Weights of a small mixture-of-experts language model, trained from scratch on English Wikipedia: vocabulary 50257.
Below are experts of layer 7 (counted from 0) of a mixture-of-experts language model. Rows are named up (a neuron's input weights, with its number), down (a neuron's output weights, with its number) and show model dimensions 64-127. Each number is 500 + 40 x the weight over its row's rms, rounded and kept within 0 to 999. Numbers have three digits each.
Before each expert's rows: "raises" lists some tokens whose logits its average output raises strongly, later layers aside; "comes before" lists some tokens at least twice as common just after its tokens as in all text. This comes from a sample of Wikipedia text that the model never trained on. Tokens count by the router's weight.

# expert 15
raises: ".", "s", "====", " in"
comes before: "1", "2", "3", "0", "5", "4"
up3:522505543463537510543422517544489551438486379485502465506459467448461548603467510464508383485522549485447511531449499502453480454460499519460542542545508554517462516609502480429533529489536524
down3:509520548540574495478536556500536458524555486485487564474514480485442522501481557551419500516372543517500479467445468418587484514495524519451560520450459538578469511498522500417496529497558500
up4:508498532466517482528496490539536563523487505458522523478412467543496456581464570394514598508461564480452500568485483492524469463521493583492490503550494496484534432500473571575520515517540514
down4:537507420462490508392486509490557487511552503533506453475444461539510465498476495497545522544595536463525498503554444454505471490502510502569478525493523554539479568597495481540516532537586496
up5:459522492507523442521459491483487486451455503410546479498441537509449508495531570460514456473452496562498496516471513505479564386547442454453477529548491569557481501431537492497520510539571491
down5:488533515470485476506600461508564491451484514508450487487518464549515526491503441455493504496528547552480483505525527458536513527504481499521548498496514508474544446540530520491479569490474501
up6:457439505505512559494458495513563563508531475567452533521490504522452441528471490532473531449499561530481549511462517475549549452494579464507431461452588498554511508506502499508464553568505444
down6:528474497480438546408501510532523531457493561499474486484460469449485419496471523520489541519505479523437465543512468530475522470476489471563443467482531482461528530462519458505520541526439516
up7:524452524462513574583480546478556541473571461462518478572446530471487540449494521427540560549477532428496443536509460432375523558448493522472503539484488531508434474501476506472538474502574505
down7:461545533502493582532456535525505541499440453480479532421477451408544566476528594511489547514468512512486485529439499478482470510463481445514490476545488494551450446553553495507482451513456454
up8:475559493495493506407469500496580475470519519497532514499484546521556559455462557504509459531490472507500540450593472542388482631535528468512500535500503504491551476504496451462508523512581467
down8:526485494482461381532542539512472473490509469490501615488473463539634508470490519470565458527479477513513523560464443426548474517516503561518540542400487520543559465571539565512521513473474455
up9:484463534476524483515469553503508483499451476496565591436506507504529471519524502449504534435487457516546486493506491533538453501528491513511521480553494484509532559518486462474483468466469486
down9:542510482481459491501502493491494571449500432511479507534516459549507562545514483508529600512505495463476467532520542431485515465528494478499471562493491555504513469500500470510401444511549569
up10:487484523522483517492554532525521502478444545522484416500564422496516544459547467540460477540521550461464476471437506465524494466516461513499462469555528514531497558516513545474438531475462486
down10:503485480437497515486469512447538441503558441509525552472529556529459528536560459523464453459472554569423446454493489488451431538500486542416553491471539511508531531466545466506572509562494546
up11:483494491457553507549542448458454536484524433521553524553440482576541496421532456482564530541486440511533496520460442418483521476474518511423491546540519505477502489523522455482460505465459477
down11:466472463422477549516559448547520509548539455504491489451575519517605556441541539425466569424461439464460491538505462516507530512449414452573455514549519448482484414429507499574474489479516587
up12:487482487483512504473515475493557437494519515495523521498444539525574465541546509472556521526502511416548525523462462514538482437498516494470497500482507471482512473501500521493459522511554520
down12:488479555499465508475446543444532543501478533517530421517543520528510498474470523454450518576551499529518468547493493554524511465503548505493425580498444362528516558467464480465464513464499462
up13:527490480491550514549434561508470468486493486471567530481494508510490599510448493545501497603529525390481476469509553616449507477536498482425524568534522455600479535480587492469480488567494447
down13:473480477507553419541555506483555433495524470518465485459551497542523413476543476456442455439522482488558516512468479504500487514526485530546574501557601497486529515513499489499484526525392500
up14:525487577551505531550558427505573449452567500540478431509536453535592491490514443485491614475541520495530570490546519491541468476495519529529531486564502461554484490466512456564497516535555497
down14:475528461480541326580479512574519507537494507540459462484446465475450511498495515520432431429541493453551501530467528533546474460505418556499453532552498567478478522472515517508562473490532470
up15:446508448473463473504543397436504476541548504579524559522567516486519540525560560579485506545491460502534480471534489539521539397468517525523502484562459418424435572520492481548482553524493494
down15:518507477505571502520468481555510476531535444580520482483471588517517571465531523458500508480583461455509519510564532469458498482497507496513485491566504507512412491484498362567478468523473539
up16:534487484491505457474600563418506410468520480511473495531492425570560516535490440533466556526499576458489473550530505462486481572562515494499480527471493554483495450497536529451508468510486471
down16:494507536580454481494468433506509498527473563540498442498549494514523500483498395498498477552486542517554457486520463527506487489486471511506454470525428478468517551500488518524530536533498481
up17:463483490485558509485559518548463460481557502527500473541548506518439509486472505467543607453484451511568463534557514510519496547495519533481466447436526514531539539533542468487553500470507450
down17:576541462545573430559497532528474523464528504507457445531493464550542546608478544506471521525504532513548455473444481511475447537506574493511534528475498471544475559479447482545546500536519487
up18:406465518476506518497573494526482497544454486509521408524462509519524561526533468427557535455496474467549448461571511451518470498478448523477492493401521460536426436468406446521513476490563521
down18:527579523497565478493465516442435523469545539493489518458469480474460495489491498531436542563458534552456505534545428491519519470495552472482530541536487415472580525443490546482545515510455514
up19:484471519500477498501461534490523521490475465534420492567450458447475454489504494473575574556496506544518473498450474452512498418514491455468474531511520583506557486524516492526479513541453426
down19:534507507621450462557522494479483478455497495502457552448557495513548605603510511557464440420522492486504552467512539473501482547384541482486578586576475457510465570482476488469545492521483513
up20:578492489506429459526474459475578530515515476522545500464481499531475495568424454517449531551547500543548461495399462522427448570516496536431494519527526470544532521539467534448555474538551560
down20:494443467492520485437546468486486529489521421498524424501531491521536466473485526516493495515558491472490495530514459486520497402583518536549473457475483511435421433526520418517472553488517547
up21:444474501573515486491514522439493472543487536417528499471437498518493532474466561483551481489509523554518491440493497414461497479493414492475506531556490519564564549528419493443498495502508490
down21:518492463487503523481446477480567471504475446555507453438537479504483559412485484478535514454507480467527459525572507586517543493475432512471597533562516559500421528472507585459515458417459566
up22:518463555549571550493617534455488459562500517467526562517459465526506477517408467475560487474484459467524402475599419545421479553493459529513554525523588517468452506548525450497541519528537511
down22:469416503499463542476492504451518497457477518608525400496437522516472533485465517480451496499485547546524429529437550565450492495550530479437543537490419515546540539517526538495471479437478538
up23:475420503476558540495489407482477418472488504476471580484452528414546500454487462563586487560547481452524555499499435477459547472493487517548538553521476509508455505515498485505511586533516554
down23:411488499476488522472460562534500450556499467508511427516587529556424446452529528518523478483456539474549486459468536593486455490551489582405515540524517511453452522417482453497499466530526518
up24:484517507458455440542557620542531580446576527503498521512494473581436523431576479591522523455563492492511525507535440569518438479513478488470523456492480538512517543479511502522522492470492447
down24:509506481503507420473483394419500560536481458515508511507443508505481499479528493498519497526517516457488499490482553475459493542505467516518479444483488500474527465423470472446582512478457608
up25:485479519519442517521548545462448504476573510452533458465460484508524540509447445485526537549474475493516457545472554503485563498531507538476409471543585440526419428478479434560498520424499521
down25:507513555536509484455562475433623516454517538558503505492482512431503482565515499566449477558506508499510476486485486516540510461529482537497506469526486517452552479476539504497521465515524510
up26:573404462469465511524508508517449498514453501402461514521560497457480457459578473531473494503568559509442475525487455468477468548578548425537514495542459521559499504538458437473598483495505508
down26:480461521576568444526458512531487522485521577536460465523460560519548562529513521452483458544474477563488536483489517552490455487473513478544503541435555485492495568472450508472451513475490521
up27:503436471531491547485512561522495495566521535451465466552543580501519472522489463456492552487519579532510485436577500433445490508482478475497560488462513455485480540463451546409454462492509529
down27:443498478559562517533549557543472473445498576565503514444507500547524484559517499505456442497508500532440478446473505421591478481473454500470498480473516485482484457550541504509527495489436556
up28:470497478492442538525517497549520513510516470567409508471516489495465453512425438608488597467644448471499520488495472455510416500475460466510535565525529520504503522511483500513496543501511460
down28:544482581458479546515391488525449448530533523487562430555478552554456452548511485478537507489506520508564530447572413532529444505463448484556480447487523462482551588436505448421543521466526522
up29:495524486476534488544500596425524458484582446569503554482475491504551534470461486473539498446579482473493476499527574449492493519522473509512517498504490469545466583483434482503471455524465489
down29:495465457434442518500461492501544526449491481465464500471479401465526488576502505519438541529570482508474491466499545538416466531514526469444520509461547519430568438488437459480430510492528577
up30:471494490500553531557502507526523505524467550500473427522523498588572564459556482482504628636522468520491588454441460485455467551446498559519454569475467523519461492566497556480585554429573462
down30:498546486496551528486494475523496499503530528611467537490435533450492454574478456511542456479465497506519530496442549514505428484573508458525484548513522437462547546502490568462487452550496460
up31:508500489535521481557471497567559499525564532463443491611588450512564507486542487487468532473530521459473479501547541434477519492484553506552489511446486442432479581487554516510466547521479462
down31:464468541470517490495441409496516438617529479513502498475549474535532478501537584484464489529499485525504478454569496432493480525474502499528526471525487478560483563432506523527512514564455518
up32:542589526416506522534507478452464377507551509541467497533476439474479549480517408517472510472545523492548506504500501478477481546468516451509523493513448508478520474491500563556534559452524507
down32:402405525564509524479459526470543449534509462497516535459488488522444550444558476552577468396477500473415524520477481524486490499551514455563468545517529529502447562490487495547529471549487533
up33:453493579506477464526517465505504537509500509465530544531505400433546524521408569512497586416565522499535465470547500460478519535550490521447438510540498451534502532568491426535598530497504547
down33:541459497538511470521484495484506505492482538542531484509536539527466449519545536474554501439546460507544509500442526475494501449460508515487558494509546491491526543503539503471498508514612477
up34:563491528511498512487490482426474514434421452410578403487540548559497513494515554412546550482416561462571553479502491428530539514494525494461450517511492491533549465506542531506502590441546492
down34:570488495371541492564509468507546465560508525513496487542523418484511533455492545456506509495507454538480459525542508494453505499596459545486569484509414443542432575565512518463470494499466460
up35:473435435514584525483497540471517453561454558578521507510558480459464548508512496469473511566538519499492486496485404498495520484555558467549530482550496510458453512482451479500509526555550492
down35:510475506562496469530473526464439494489444547526431522433497490507411409608508539537541414438511531445521496511519560495474548422482467575473537539519498494514497572478522501466547514540483475
up36:477511480475491476508492527452505546600494401513495521566512569412474470470463537469492525492522511522567524476470465519505538555476482533553558505497480474460506471485497470492553526502460497
down36:473479462458523461619486449498540479513449447566542476514484475535531458496500507421517516542530528464515476448492508488490468496523528508525512475517508525525538484481506505488489534460440522
up37:580440484491496494483542547501578493472535502495497426489514534576475518493490539480519516448464524468525484474414442543551530490492461486537499470530390465529493417470468558505549529489475509
down37:542517463499461480495447556504559523507460519468509502530471540505515515480522500576449527523592553505483479482419538467495526533452535476525441482486442496530570503584508542446401480492421436
up38:556481484444522531535501538539511580447497415532491570545530507475537445545449479523514470554415482533448518469555496516547485521502515504586487485526518507442572506517462494508493502499478505
down38:453437555597530519516513490526434496521530513494546447487479483489476461493530503501472428436534462490531535472508549481429487499539566509480473589487535468477498499500462542503403479544461478
up39:535536491506521464562562536509501510521509428487417574505492490477542480531490418542484425524520537510524499482525492536499534504460509468503531514500498452509484507562518552519488483490570498
down39:508551525532452494570517473463553463532424595494568534484502500442537510552426455508510505498526512454534535497478542542488511464501530487481570517526500495460489422574488485466528552398516484
up40:470502537483494528512477447445421506504509488532450486573460426560517479470522513508485442445537468450522551570522464495437496527535487580561593556520457465521497520582460434379522490538499510
down40:497434537421476515498510541492466508509452558581506494462574588570528462466551585504528542475533464518528520449517510484515501515506428483529507538490446489425555484517524511515456493493443460
up41:478496485559539421400463439535525559483478502440423519482548531515518421540480532478469516522470507515543500480526555558513550501459569489496443472535499502501470526456485486515479511525470571
down41:505477505564512450491526487491446493472576503436485490579521543452530514426482514510521506486537470493544392513493526507452538460547480470484517532449426495439497515519516520513499526438498503
up42:490518460468463434483553470513482490566536448543544519461480495514504501519452541447505541448534435483477530491490497522448535555467501545481435564560465542469450509522527439510563464571495496
down42:564499502447456448498503493530537450503499468452503507435500407458402554529519455486538541558504471511480426482416463452530536536510538440485477437458466469529494522597545458513522510510545505
up43:462521505564492507506472492432467489559521588525500506485513466539491592419470493554468456454468466537467533546547494565362424482532513493520488473410462511516597517539410481495562517514489481
down43:480469500460500533472515492433436445465510462555430451499491511495532473420517483516461502522477483473479570565421494523525502597494554476525524583487467503456486458462506497491508504483553512
up44:456487552524475492513506427523521492467558463467503499529474498529438480507459553528457405521514512502497427531506480548511507486561552531469515435548453521528571540492434513438436550506481524
down44:449514529538494500592460554521511436461458534469585510530474526490515496470494475541464508454521487474502541396547551407534542456538489489514489484417528557435487501449518411484417491452528539
up45:536518536524563520506500478511511459501486488480511537499484469417571495606553479491493578592507468483448459525442525491503481503478566516491476474523480507535483570508526521459491469498478562
down45:469452558429563501505515582486556537496531538459398434474526537468519524526487462482479423467501468464467537469462458524464545554457485541549478594475520453491545495493503485513461442606448526
up46:545517523487500486529554522548481480472481444500506548570483451510496492474579527462490517420468532525555497499482522447499522475501567453511486496552522505525503456442505452529493497492410563
down46:460447502506556449486524485482502471483451576524543534497478545493529505462475495470428567531557514519483463423532460518422426526494530517471591538481473440489519581550475536480507460418597537
up47:457506487497507487538478470494446481502474523545444564546432515475532488502424514544531507466550500434533488561499360479431514517422514416552455423622461446563428525567524481501593469571468551
down47:507556469497496400575484518520466486464558469500470528526453467494515536434478551517532514493462539476462520491548430475507575516476465462522519487530429533460508536532489546464476501464483434
up48:420612548499599534474536586501568481518548549472513524483488488462509485507476445515548511555499537468528488505470524441465601575490539490499549461476510501549502476508558457512487473490451464
down48:502516520460463510470554521509456412467485503430443444490475497471525516482397439495456510496520480536576475498503529519494528504577534509476473527523576499475471472544520600471454537476485453
up49:460497503437526470525556494495463560484528478502547490505491481562497473488450485533446443512462466544542493532467501458527420566451519568465432544498488443410466461513419484492450557425549497
down49:475415521520485552502467513550570502531519585525577471448426447484471466455474568466522510422487506478504469500543482408491542507492491503528513561490529524487504478502501481499511473536551491
up50:585486539501434424526503473476505538481488436490483511482572429508568484516492557411469527500567487542517514506579497472453472564544465495546498526493486441534551567464473505501564484515523464
down50:530485549509552516491470499457491538432500578470490481535496530556509503514502472467536571533560533513557534547526462497532424429497490537482493462466547465522410480557544474499572458497489501
up51:532552456454532527475483516526505526521453532472592402469497545480507580405517537469512498508562526507488528553509516508430452537449555372474447540540514485534502533532520528428499484510446560
down51:452633540484487507524476437578419457544478517464488428511539500508457564546493530503475495488497512521449452535483491504490519506449502465511462449518478569438490469460502530456470542438560482
up52:455533566532474541523501550502516517497581505567462532459444577497537553500403534436461484461459451454515502473403519438501426517570498524495511476486525515508469486609504477584506531570488498
down52:518483482565447429427532403501555493440456467517500537435446442537477512560502499508523493492532602407487547498590487499428531487504512416426534502456494526559488459504457428470525511531564492
up53:496521496538584505437540510542483522503451520459578459525479556503411581420554473500484485532504522502496468458537445443495484536506478444462577498589516477469460491374572472522516533550461499
down53:420593446479485505442539424573513573533513554500502515571448454400459531509439436494518522530426439497413466588503566497530483545478443540459502492532445505522496531499497493566465529472497485
up54:524518522487515469469454478414493504521534514525427518520514477559508523526503488473533548455523443460497544516474494502577538520543518621463592470430439559570512513487454425520539545449530448
down54:526500463422549429525512512548493501469532497536453520518482496488523483533522606539576574478478539530463482375543475469481520497483428577514442494426517531546561459457547498488494560544450472
up55:475570525512489399529509450461429445504497440516475437501521502447460563490587533474470400573447514524489499536480496427506538459501443475478496472443538527466374547521544510553536552526522456
down55:530464480507521500498546517537580535541465501434548591542504605441527450475534543515487595481509606517486470472439532553505547450518540465494407471522488456472440492539530521496454455538445458
up56:487485519532497507510444437425523500501506502445528548576555536515484473543474583423500507548422519495497455435434472506443571488481506513515512562546473466432544554459489547485534542572567554
down56:495445500448498556460497524531454489499528492495527508480532513564481520526492432568484533584472465454490532525486489552481554528419453508474535553525522451490489505516433507471459490504544515
up57:502569504463473521481515554500528479487515466521479526482505462449470498534403484536541565556479505473506441430483486520564483574477542452547544490535483451550449547477524486478486510442460495
down57:528476459507497490508436516408551460532451491557502484492407538506495542585556470476504491478538527459505525473501532497477544452529555505477510560477448431515542530477477506499561513478483483
up58:530540508490499468491526494532431419602567502541484459482463450523556527461564526420527509545563476475554520548575535546479467427457458519535446494491497500543438484508485496487449486512528481
down58:521432476494435512550497513581472464499496502493476546471439486437480514436465472539518484591531440516523454492444461444537592520476534515539499500514541457537576518467507583496470475517460485
up59:532530455528525582469485513528519547497521428444442507505491479499524576510520541478484510587449503524458514486501430475441543555560519511465555528501481473494527502483443499418509477561508467
down59:501494544505481507542464534477476449502471502483506517541488544559548511560518496560512478560442469612536536501520500511546472499612505519427554475448494450542544535462448512468446525512445563
up60:507503448458408417507483560536530531448463524469548508478491511425457471521549523558523447550456550539429470460478438568542491463504510443422550524552477501527496568460509540474524477524486502
down60:495550472502492522505611491401479562465489483511517541576476487511533567491498481529484538478469490440561534498539466391553486520515481478526459526491598474535500395510504512475544456432503501
up61:486507510517470506444547529526506495457412541514586499607451507512480535542499463399519501503498521515550533538521569547459513471515539479471448539519459452545505505577442495446535505540578507
down61:518506457498513517505544514537477467438503522445498461568488537531476491506501484486451563501530504539489516491597449543455563584443559470477511470553512508490499478549482458481535486482532505
up62:531539482518449523479469547445489538454529537517500451527455502532528468401521505505466517552468521513494524407448519438465511488512444483493523524507493437563490510491490499496508494474479518
down62:529506514530587479491530496522511519537446481488512488460490502595466570477511517493570562444446510583548445482509470525549538515542546531509540509459492532446441485488544499527513451482476487
up63:490531503503478533492518493462468450391501521520503489528529467546446557526520412462468449489516453512509539524530502497508523488536484522577521494449456508518496440461489503475480533460519471
down63:520462489495462418517423455543464435476484466535392497495566447432566436554552457564418418522433468502508503510489532502551517448524494492463480553489489446480542489540477468559485448569513450
up64:555546523435547505502468471506496493475512493504522551410450511417434524401575568470582477486520435523444482560525548498501516535533440479495519514552550558496548479491486467540541475472510503
down64:513477505393511430542519587507531498521498483556504567473520476441501593474455456525545443446487570553464510503453483494510496412471485468521536481477496508489474524504509500524557609529432446
up65:539529507483449500529555506496491430596521549433564509450476449468501510522555509530491574503466553597520464464528507454483484584492531462514482521614570493542532546518534468418491440534544462
down65:422549473527512479468510505503450508524480530489461438602541535428487550409477514523522462489476438483505509487486474533550515503542451530427544482496584498507509463590514441472517474466438453
up66:501470469429542494508465504465479514531477529460524446483538549518515478432423551495563428528466516461504549508464533413552506514519588573501510468553539492504461477568552474521443558498548530
down66:506505499532448441499468498567473533534519517531485515529473580486486459460565547491471514506453486529501484497448435454482477487517515441507458447522550566424552579514514535466476569532440543
up67:511524505521429487482462514480491469467476530518417531528502416470485495442483566466478545474500450533446563507435524469439573522467481504465445472524483474482448505516460512544552496564533523
down67:497528539494466549522562513453498520509486519561523431517499570399512516516452485497464447526400566454550456516499452559502534492451481497513544473529467460536500462593505478490500507528487464
up68:504510512531499463524467536525458505529596491495485551487485432474427452469565531488518446481571511455477582486479477445487512563550540480521538510566436522478474444501463464501500488556521559
down68:512516530519556539534518504501412468593459538460512473524496494536517481495450526545537548463530477498495505559506497546509446491579511506519461495545485478498455501528542499464513523486504526
up69:508457475408469522393450488473530518480522438489464471508485505534522431436567528502556494503503520509507518520460470459521475467522513573526511482515474522442576430514489472473460522420491487
down69:489471485516510513462447445538511547547512515513545424561515530451548452478567548459542417468515496523554482458570540514481492532549521528562554561496441489549448515451492506513467516510464436
up70:502507459598484473437464525528479547474528532536524461520548456485508505460518551445478544474510553560533538479494557480481490483473531449474509565514513441572474546533460494501565525521460564
down70:445488535483498444515520498474515545478475524515518499507490513448525505447437565537490492551437469498509520552574486476562515525516520501457514542481485445456520523466490515456522525515460537
up71:573505511469456472537553539484529476423496448506467572496446448546549485539459479602573486549480515551548514502526456457541515454464520514472534489504519515529456523511542494505509490531517519
down71:524462534530571504525520491506521461468507451565484514431531554478537489559492489495547522513509494501496482423458439523510559574536537466543515444497517492524558521494506471451473418569505473
up72:526466491431431519517513534538537545502505445455502440500557500518508453536563441464499455579496520530499574532532543546478432525576461492414400493485471414531517528517423517544507478611433452
down72:547484418471476542523518484444595512429531528423459493538474494439469548526463456545495516491451463433550505572521493460485499511473501447510464488559543529531481495524438490463622469530521396
up73:462467463494463471515568487553421495521531456444472479506493517511470492542491481534434503459485506498521554515451422533498573479447475504578484459464531491483478505573465490446466511510521580
down73:483557400447522464517505506476536582417444543568551486472502450555507549434434550540506502500509469511538582456545533542568523400525444575500439442550497487469543407507542517488488470465526415
up74:463519524503487469552544503502525493489452442476495583481487457529497529527512488537545469520485523554443474492492457505554476542468531508504476550574478469505473462533529490485515523508549466
down74:517497388443517521476485564510535512493504551511532456524555531529450468451543505484475484577564502436519481525497499549465486512519398555506458470428507574448481434489529562556447481475535562
up75:497499555537535468468537523479524476505503492484509564473492504458510512562457520525485566555451550532554565486498466448461489574520601504487476513450485477562444403608547524475502543491554503
down75:557544506491479537519510483544500530506471385474503478498508634508478446458472571552503537511504489527469531533562519555420472465492460494491457492507489533465440489520515536522463386412480533
up76:485469530554528505466490519484514534499450569490511532504440487511501559463468465533430483558458491489472481516522442488468465526583507496558547521508498447445412543538517568502522492503536412
down76:461527518567540494490533512459504465509497407474468526375513483441568494488524557526552455496461547524511461513478447464524521496491518515426494488489510562466552465498465452528482513520528603
up77:460491492461376529523460511412555470468438529421494493430464467514551484553475457509449561481443482430515571478519456557588471480466412498540468503597534572490534483526487521484501480516509525
down77:552514425465513488506521513543525526443447422446541542448497502532490389536475520493459543444469586500479477496481590567513517489527477468482458519481517458541561475411494498472504523521464519
up78:480379513498438512480542467484498477518559491525538603440487591439497479442511542540544470504537533518504542466534506501520450536517508502508481501475528491549524492539542506479468496508570463
down78:420495570557433516481576458514469439473481466445482524533497513458488476457487457547415483562471448511480478474455536466548449517450504515443523511560532548572573498525491416499493518498364487
up79:457553489443481521469430448493468567567465554531508470485589476512522496527432482505507514472561490514542528513524523534493555496520463441533502524444532481548502418566499512510527521472454483
down79:601527498526547543491499550487464498514489395550529504509500504500485409540530456466487441424486483411474492566484515515412467511509517516467498490525450597477504549533459526441498566504542448
up80:455454526515559440488501514485444531523436525495518528455454443491460532461465465487578539493513585539429493521457457538494578521541513540400550537468468406487473454468450529551520487527493516
down80:450549475598532497534481554497491492524554460485542495601518522435433441513485532466491495509527557479543489513517545512429432469462467473580563447518481523500466467523468497448506545521514474
up81:462471511575499502475514558487460504591462402519457556559504460539546480500495521532476490525483512540491503489509535517479495515515570473440506476576485434523511570530464511419418516457484483
down81:412529616487480541453493532490510516494620499520528476551499505518506541512528502553563517440485446493541528522543462457544452511544543532549544534490467558504514517536442436409530487489485500
up82:442449548471489468544519446495474455521505496495513434431476536487520537508492450520462421507504496568503490490467449473509457499489506499420490459501439458556561566493512445547498480476487514
down82:570525479453463546507460483539485480522453509445453484548521464504469503504432537546494506498498478479409515493418455549526529483495508445505447477435507507514492424505531534484545429483498461
up83:515482467511465550514458420411451434463504485419485433505521578475476481490501493497569487477490460516498469479564510438491553480524470494472580451543524455504467507491528488482479546523457505
down83:484579479433487540437456504472523498475518437472454523501477427428504485505525514537494433484420541499532402519510485492451533449467496468532512446485508477428464502517509504568526480521526413
up84:522524511434510509495484509486444525524506476481533596555487575461496513522550480459536453398496489488528440534525532451561485458524483417471441548417450501517475546516449554538466517505526478
down84:539475432506465555528530555491601510523435553519535598476543518512510450565490497526524493453539465539527514451464547466472540498495504585496494422516543514505406474475429500570531493534533526
up85:494502509506526498490424464532515445391485470519476574503580467498507576477486482472570532499562480468501493468564480467466441525532462514452462556533493503518457493526482513469490528562494492
down85:459500518451496558472567489519480507580518398523505463576432512533535475500484490540534540431525509471479518439502494584517484521463446540502559546551512513529515473459456475464434472551539500
up86:463505463492472473510478451530452543497478460436526475500487474454602459438617420533466472504426511496513547517592446533481472560477521549515469502510521558484487520525447398431457418451482556
down86:487490485497556539445477557519472525499524494490567537566476447570492443542440484507534492376470529441493485468511491538589523496538487549466501519513490521511538469507483546509533469503498504
up87:545509512523456536473481468435437473498470495567446444558461451533514452506526467467492571483506474497496542541494430525516567445553521505537530447511504544538541461548578468531548507483491445
down87:514549465455499538492514448446468479532418476529518519481538513511506580461518466486571516530485463521447529500512526491446455438492484484500547545469548548489579524467473511505471494497457467
up88:566436523509541507509476503575465464500463526425582502493501492439484490518525548452470500477469438559535489520503581435510490456520545487435514479534538536462459434484480510506432530492559567
down88:483505472497488424518492573493453496533474476501459566477509407508472488496492522508557494480489450464506402517485550534526491509471475592486508508588503480539530479523506546535528566472498573
up89:543553513467498481475530514508524508541475470487423469518521506461486573505484483550487486511483521466483503533464479502503524512492508459520507476465521484488525450462505506513529478491563499
down89:508478376481472533554429508490486493506513497425478496533523517465517462487491532480492489535480589501480548527490514488553523496415529531502497445455509525488518503458527505610496433549522435
up90:506510530581547522491486526547499528416493466478484543518465537437411494525443430466510532475461491461473558575557464494513433525543542503537485481492487468493486453497507509489504508493543551
down90:530477449542538511495554383480493531522508468474398513449543506531543511481543481489425544542503538476505493479502513566468561530487539425477460554524474470453499485502496551501515477476467499
up91:465463520468570439504498561447485466467491478523493518514500489545479493505508493474478539544468408476533466454490525488499412567422574530492453528523520543544536589500479536627484492496448465
down91:508526559447511502509481525488519632546496482499469448506470518500530512500526437515508393492479459521491462485474507562516546510531549511536477581555453435548519514517499437409530534448540515
up92:446455546517477530472568528513558462492531551504529487496451543525461556441562438579488562467478455516505529496490490422426446545584532435516509539540552486579462513552556445550470475456520462
down92:515478530557569481498535545472556487516544505451452510470470571534504494446494526479540510489583486438514456479526459535523499447554504609395531532502510501577519517498498523539519492542468511
up93:541593547542489468466531520511458548497502480491522435451519444561480456510484496511442446482516525495492507472458619496528476517482482455515572549516482505518521451558502542564546514501575446
down93:478554463464504480486510442484470507481540537503485490498480441435482486452465456503433529520481502530461516529525535553487501489452503488540482565499471489503436467503505473494534518502511469
up94:509485451575500538544501565469474548500584578469501515551500492504434497474489577420459449498460461528508471506516512454503546596512415489453540458482467486544525522487494517520487565522518491
down94:487490549486537452518492444472448528492470475529546564495526503561452507528551483513472537438514556546467483557476557518582526464484450552526454506463487419520518510484449500463481465464461556
up95:508409508551481525424502517467430419474521499504486479534549533523487455508494578510530505507515487499485485586521500505602429490411526461488507473472537538506502526527486523480510494465497517
down95:488450493552508547529498517489498494443507537485579546525516491537509498448454538422512545444502515533469436464500525477534549499427463468499520560487455537535561495504497429473517489432567437
up96:447534446535491500547463544493519473505459536493507514521456471478469584545465509463540449470485512470530492480529504536506481551532500449481566495496515475590480538542487608438530513423492473
down96:574478467459489423468524417457469522576552472487512542540500536496556549517510410569511459476488558456442494571430480462562480526464514523508453513512455500437447473495511479484522506554510522
up97:485490461498505423474487542483454465476517525518440472449495473501554495540497484497499528510493481527474497471504543441454475507464491456468527502550498585499484573526574489545516540471491491
down97:512536510434490500539476496457541500489549479511530622467492406518510501560573523560508500463437486486507513545437468544549523448487541536476543410495457452619457549481481490473487464506498560
up98:502508532552451451526520418472393487430463502499544536486412446493491534551495520533535546500467511537490543483520473469570500523494431540508493488546506520515513528468552504476531437524532459
down98:469485509557513458503404509589526511505566475485461495424643529508507539503534447515439528493498552546488418481502552508439561489421394472519511466518508508489470530474469551471516517520523510
up99:513508466554466564504432533476440472525575562524539466563423492496478483451561548526510509466505571492399450559424443485577462549464523532514472486516494558551524509511499485495509537509496490
down99:548560495498475510478453401491554466529499473455511539491484516461500537446579450504444513461547468496566550504508457457493448593508495547530546465516570560491497538520497512518504523541489481
up100:465512500523509460460520524533502549493544470483469440506489561498529534527498495523467478517471511488524501459499520459476523514463481553495518486522495527582480494496484485520552510554539481
down100:522494454481509525498511441567484408472487521430425481532550488473441393502521483502461443565426445551499522520491570532503467506419518539546446564517423472490514542564487554469512521455463463
up101:485490527568493416485460501507536452464451536463467542565518514468527511474496529525452481481478450516460485484495509501437555514485491536563386485484490455458530487422534504592485552538482421
down101:507508547460445550396551495532487499466585530480471439441533498465487483540499477497480524497544464509499428523455475473537441518496516498506490461503452490505524531621446587550518431507477573
up102:467573536414444521509471479494504580556456504504449499491417440536535470548501562484509498499401533517480524469548532531508480427508572455521502511477430506485462587584496473503581443501497450
down102:552533482470494571442524496484549514479517553508517495499566467475468534493461475504579467509510478521458474470531467515542565513533467573451518547516526567541480483557516551497494478504608513
up103:460495508473530462533544503430505476480421517485458480463533457488456490490478471475521439565498431512507571503437539395476458520511528563487539483466526477480419490526455487473535510545509531
down103:485447474483505524465511490576545532530480502555497451487504524454478481518552558514446474454536476536517516525447462484471502541524440540524486462465474477423496487492515446518505544539498476
up104:444484460552409474413615553515437498442508525440519482554519531460460510464529559467527504521542488545499484465619557473489519491481504468457496517494494515531485541500411459496458533430537560
down104:475495556507498520517464435474490530507506465495509554563481472499477514517525505432484540478533520525486468545521518485552470546541504550485522457580428582510531540578573479434534466475493490